Weights of a small mixture-of-experts language model, trained from scratch on English Wikipedia.
Size: 12 layers, vocabulary 16384.
Experts: 48 experts in each of 11 layers, 96 SwiGLU neurons an expert, 2 picks a token.
Below are experts of layer 2 (counted from 0) of a mixture-of-experts language model. Rows are named router (the router's row for the expert) and show model dimensions 0-95. Each number is 128 + 24 x the weight over its row's rms, rounded and kept within 0 to 255.
Before each expert's rows: "comes after" lists some tokens at least twice as common just before its tokens as in all text. This comes from a sample of Wikipedia text that the model never trained on. Tokens count by the router's weight.

# expert 30
comes after: " | ", " ", ", ", " (", "–", "- "
router [101 105 140 141 135 107 130  85  84 165 101 166 177 128 146 172 140 123 141  99 138 119 173 156 159 110 128 102 116 102 163  94 130 125 108  86 142 143 125 123 131 140 152 113 106 143 121 144 145  88 177 152 146 138 118 162  93 109 103 145 139  88 132 145  94  95 148 142 127 134 129 114 136 163 126 126 108  92 147 107 114 119 150 134 140 176 102 147 100 106 106 172 108 150 154 120]

# expert 21
comes after: "\n", "6", "3", "4", "0", "7"
router [ 90 101 132 112 104  90 142 160 126 136 132 159 132 154 101 131 127 160  99  85 102 131  90 129 150 154 141  84 145 115 112 163 127  89 103 135 136 116 118  96 123  85  87 125  98 128 147 141 155 159 163 113 140 117 121 141  86 162 156 161 160 103 131 144 139 149 153 169 127  83 150 168 117 127 147  92 120 111 164 128 130 141  85 121  86 157 126 147 105 143 114 131 128 146 150 123]

# expert 10
comes after: " | ", ", ", " in ", "; ", ".", "\n\n"
router [101 106 134 139 141 105 134  85  84 167 102 170 177 124 141 174 138 125 138  99 137 122 168 150 161 110 131 102 114 102 162  91 132 124 106  92 142 143 130 122 130 140 149 109 104 138 119 145 147  85 178 148 143 136 125 162  99 110 108 145 136  88 129 144  98  99 147 140 126 134 126 111 131 161 124 128 102  92 148 113 108 118 156 131 138 174  94 148  99 108 109 170 103 153 163 114]

# expert 40
comes after: " | ", " ", ") | ", "| ", ": ", " in "
router [ 94 110 131 140 136 112 132  86  89 164 105 171 167 119 137 173 127 119 144  99 144 125 168 137 162 114 122 100 116 106 165  89 126 119 107  89 144 143 130 124 136 147 147 113 111 134 118 144 145  85 183 151 142 133 121 160  92 113 106 150 129  87 132 140 102 100 148 136 127 129 126 110 140 156 124 126  99  90 152 112 113 107 158 125 138 176  98 157  99  99 105 171 108 148 164 119]

# expert 24
comes after: " |", ".", " |  |", ")", ",", ") |"
router [101 102 135 141 137 104 135  84  85 165  99 166 172 127 139 173 141 126 141  97 133 123 166 151 158 106 127 103 116 105 163  92 135 123 105  94 138 143 129 122 133 139 147 112 107 136 120 149 149  89 177 146 142 138 122 158  97 103 106 143 137  88 131 151  91  98 147 142 124 134 126 113 133 162 122 123 100  91 150 109 111 122 152 135 141 178  97 150  98 107 107 172 104 155 161 120]

# expert 32
comes after: "–", ".", ")", "0", "| ", "-"
router [ 99 107 135 141 143 103 134  85  85 165 100 168 176 128 136 174 140 124 139  99 139 117 168 153 158 115 127  99 117 105 162  93 133 120 108  93 147 143 129 122 129 143 146 107 103 138 124 145 150  89 180 147 143 136 125 165  98 106 109 144 134  89 132 147  97  99 147 144 124 133 126 112 134 162 126 129 102  91 145 110 112 125 155 134 142 176 100 143  97 105 108 172 109 157 162 116]

# expert 46
comes after: "\n\n", "==", " ==", "===", "andidate | Votes |", "ing"
router [142 100 133 133  99 126 153 108 108 150 118  85 127 110 159  67 136 164 123  84 163 119 135 145  80 100 178  84 161 105 150  87 159 118 105 124 111 136 132 163 126 137 126 151 109 130 118 128 101 118 147 158 106 122 136  82 111 158 153 105 126 126 146 165 153 116 120  92 139 157 123 107 102 136 102  72 115 131 105 125 148 129 144 116 116 153 142 112  82 118 108 102 139 127 151 146]

# expert 12
comes after: "2", ", ", " | ", " D", "1", "| "
router [ 98 108 130 138 130 115 137  90  97 166  99 162 177 122 119 173 140 116 146  97 131 111 169 150 157 113 133 101 105  95 164  92 127 128 113 101 136 143 133 115 127 130 163 117 102 135 111 150 148  87 178 153 143 134 114 157  96 104 106 144 134  90 145 151  91 101 147 138 130 138 123 118 136 159 115 128 101  92 150 109 106 123 162 124 134 171 104 157  99 106 103 169 105 158 153 114]

# expert 26
comes after: " | ", ".", " |", ",", "-", "| "
router [105 110 134 134 136 113 135  85  89 168  96 161 176 129 129 174 138 120 139  95 140 115 173 152 155 106 135  94 118 110 161  95 132 116 110  93 139 144 127 115 131 141 149 111 105 135 124 143 145  92 172 154 149 130 118 164  99 106 107 146 133  85 126 140  90 100 154 138 131 136 118 112 131 163 128 125  96  93 145 110 109 115 151 130 143 176  96 149  98 102 109 169 104 161 159 110]

# expert 20
comes after: "\n", " |", ")", ".", " |  |", "=="
router [160 148 108 130 153 105 146 156 170 141 177 123 115 112  83  96 155 145  95 111 103 132 121 109 150 110  93 112  98 142 140 107 112 152 124 149 103  81  88 149 132 127 123 165 109 153  85 108 151 166 147 117 125 159  96 135 135 101 136  88 106 123  96  94 115 158 126 111 128 103 146 113 127 141 140 149  96 128 141 129 109 105 129 130  87  99 125 123 177 124 144 111 120  83  79 116]

# expert 8
comes after: "2", "1", " | ", ",", " ", " ("
router [143 109 117 162 127 170 113 102 146 145 148 163 144 119 101 154 154 141 164 182 114 116 137 137 154 105 120  98 115 132 173 131 106 107 111 100  78 173 159 151 157 117 128 132 135 151 140 148 130 146 124 105 107 130 127 122 128  79 114 130 153 100 154 145 152 113 140 146 110 137 129 114  99 118  97 111 141 108 157  91 131 144 176 142 148 141  89 136 122 146 112 130 153 183  65 143]

# expert 23
comes after: "0", "3", "1", "4", "7", "5"
router [104 136 145 136 136 114 160 145  97 121 114  79 161  99 157 125 126 144 106 106 117 107 160 145 157 113 127 105 170 112 150 109 105 116 100  86 130 120 142 104 102 151 120 144 151 116 164 122 150  91 139 149 165 122 181 132 171  89 151 110 104 132 117 123  84 138 165 160 159 108 118 121  97 156  78 125 124 104 158  83 114 160 127 150 119 138 138 139 106 111 114 138 154 142 135  84]

# expert 29
comes after: " K", " B", " M", " T", " W", " H"
router [ 80 105 120 122 177  95 130 106 159 110 105 173 130 140 121 145 153 127 116 111  86 107 131 134  98 159  87 103 155 135  83  91 118 115 138 148 170 135 118 143 130  96 156 125 105 172 162 118 129  95 139 142 116 145 117 122 135 149  82 131 146 109 122 138 116 114 172 113  92 137 160 131 124 166 102 110 109 114 139 105 140 147 106  81 150 157  97 112 139  80 112 136 103 143 117 153]

# expert 43
comes after: ".", "\n", "–", " (", "-", "\n\n"
router [102 107 133 140 142 103 133  86  83 167 105 167 176 127 136 175 137 123 140 100 135 115 172 151 158 113 130 102 114 103 162  92 133 125 106  91 142 146 131 120 129 141 147 109 103 140 121 146 149  89 178 150 140 137 120 161  97 107 108 146 135  88 133 144  94  97 147 143 123 134 128 111 133 163 125 127 102  90 147 110 110 121 152 132 139 174  99 145  97 107 110 171 105 152 165 116]